{"n_layer": 11, "d_model": 320, "n_experts": 16, "experts_per_token": 1, "d_expert": 256, "d_shared_expert": 0, "activation": "silu", "moe_layers": [1, 2, 3, 4, 5, 6, 7, 8, 9, 10], "router_score": "softmax", "normalize_top_k": false, "routed_scale": 5.53, "balance_loss": 0.00242, "balance_bias": false, "router_z_loss": 0.001, "init_std_router": 0.0154, "lr_router": 0.000766, "n_head": 10, "n_kv_head": 2, "head_dim": 32, "vocab_size": 4096, "norm": "rmsnorm", "norm_place": "pre", "norm_eps": 1e-05, "positions": "rope", "rope_base": 100000.0, "rope_fraction": 1.0, "qk_norm": true, "attn_scale": 0.177, "tie_embeddings": false, "parallel_block": false, "init": "normal", "init_std_qkv": 0.0233, "init_std_o": 0.0, "init_std_up": 0.0233, "init_std_down": 0.0, "optimizer": "adamw", "lr": 0.00163, "beta1": 0.9, "beta2": 0.95, "weight_decay": 0.28, "lr_head": 0.00663, "grad_clip": 1.0, "warmup_steps": 306, "schedule": "wsd", "decay_fraction": 0.887, "decay_shape": "linear", "final_lr_fraction": 0.1, "batch_tokens": 65536, "seq_len": 256, "doc_mask": false, "train_tokens": 247500000, "steps": 3777, "dataset": "wikipedia_en"}
Below are experts of layer 5 (counted from 0) of a mixture-of-experts language model. Rows are named router (the router's row for the expert) and show model dimensions 256-319. Each number is 500 + 25 x the weight over its row's rms, rounded and kept within 0 to 999. Numbers have three digits each.
After each expert's rows: a language model's description of what the expert responds to. This comes from a sample of Wikipedia text that the model never trained on.

# expert 1
router:499479519489521502531465520521507514482459517534514518506551488489508493462455494506475512530529484486535486473500489513496538485456490528525527517510533531511487512534481498533539509535481512
What it handles: Digits inside numbers, especially ages, percentages, household counts and years in census demographics, such as 1'8', 12'6', 2'0'10.

# expert 3
router:473503507518519497540502532529513497471467527536536518545510481460475481493450494502480444509480457477503460497478488499473492506454495506534513512520541499505521573531454501502535511521491524
What it handles: Word endings and punctuation in infobox fields and tables, such as Occup'ations', table separator rows, plus work, award, agreement.

# expert 7
router:501504507500517508526472475521530508490492491544487513505511522483473484471472493482486462525517479502513482478482453521528532487477461473519515540534515518571532505485458531494519499538464551
What it handles: Words inside quoted song or album titles and music reviews, such as "You Don't H'ave'", "post-h'ard'core", plus table pipes.

# expert 6
router:494497550489522502537510487492539532456480498468530542531542507468491491495460511468473471493514490508525485479517494544489534495476479510502509493501508505490543555535461509507534478517485534
What it handles: Words like name, called, named, became, made and it, plus word pieces such as déb'ut' and Z'it'lala.

# expert 5
router:494502487472501525519501516544540508467490524471519536509520496503499479484476489497489488527522478499539440464492473549486510479471486494546525503498532510535543509518502536504550481503484510
What it handles: Function words, punctuation and place words in route and location descriptions, such as County line, Railway serving, "to the".

# expert 12
router:530471503466522507525490521535518540488484540532517527542513541482521464491473471507475510535473505516520513480452471534508518521469462529514533536532509485495522506534477546494495545499464511
What it handles: Tokens in sports results and championship listings, such as Gim'en'o, Women, Open, African, and "War" in World War.

# expert 11
router:523497540494532486527466531489504523467500517477482498530528485464528480495480489509496508499540494481541483505504489541544492483483461484534518496499490484519531557529495510532508535494519526
What it handles: Second pieces of names after a capital initial, such as S'ig'urd, S'op'er, plus table pipes in football and sports tables.

# expert 10
router:487508549462531519522525499524527509487477503543552485488523485490472483464475487497476479512524488485529487488502501529502549504442496501526507490516513530519519523534491531511526511545485515
What it handles: Pieces of Latin taxon names in species and family articles, such as Sertular'i'idae, 'Ar'achnida, m'ic'rocephala, and words like species.

# expert 14
router:465483537480493428524516485500475491490490496504501522497554508493512533470467504504459501486535510495500479505471475560513563510463490520546530526522542514515527538499521500495521480500470556
What it handles: Word pieces inside names and words, especially ab and eth, such as Eliz'ab'eth, favor'ab'ilis, som'eth'ing, and the word such.

# expert 8
router:480490519479504508539510522504526497475473542522502516530531506485468476448467464509464513510537466507518486509521513505491543478439482522509518508526502523497546549503532508475527513548463512
What it handles: Spaces and pieces in tables and names, often after T or D, such as T'ud'or, t'all', N'ess'aea, and table separators.

# expert 9
router:475496509467561490532474478487538495450474538487539510521524497492486479487446485551496464514518466501550495489484497563477525478486466492511523500529532521532520520540501510525541540497465476
What it handles: Prepositions after "candidate" and party or legislature names in election text and results tables, such as candidate for, Republican, Parliament.

# expert 13
router:483491503476487504532514534505484531470488520523551497484500465500469504489473451517471443474527495488514456460517537490500542487494510478551518508516483516509535565527484475501540485506448530
What it handles: Word pieces following st or single consonants, such as st'em', st'ell'ar, st'orm', Saint, Bernst'ein'.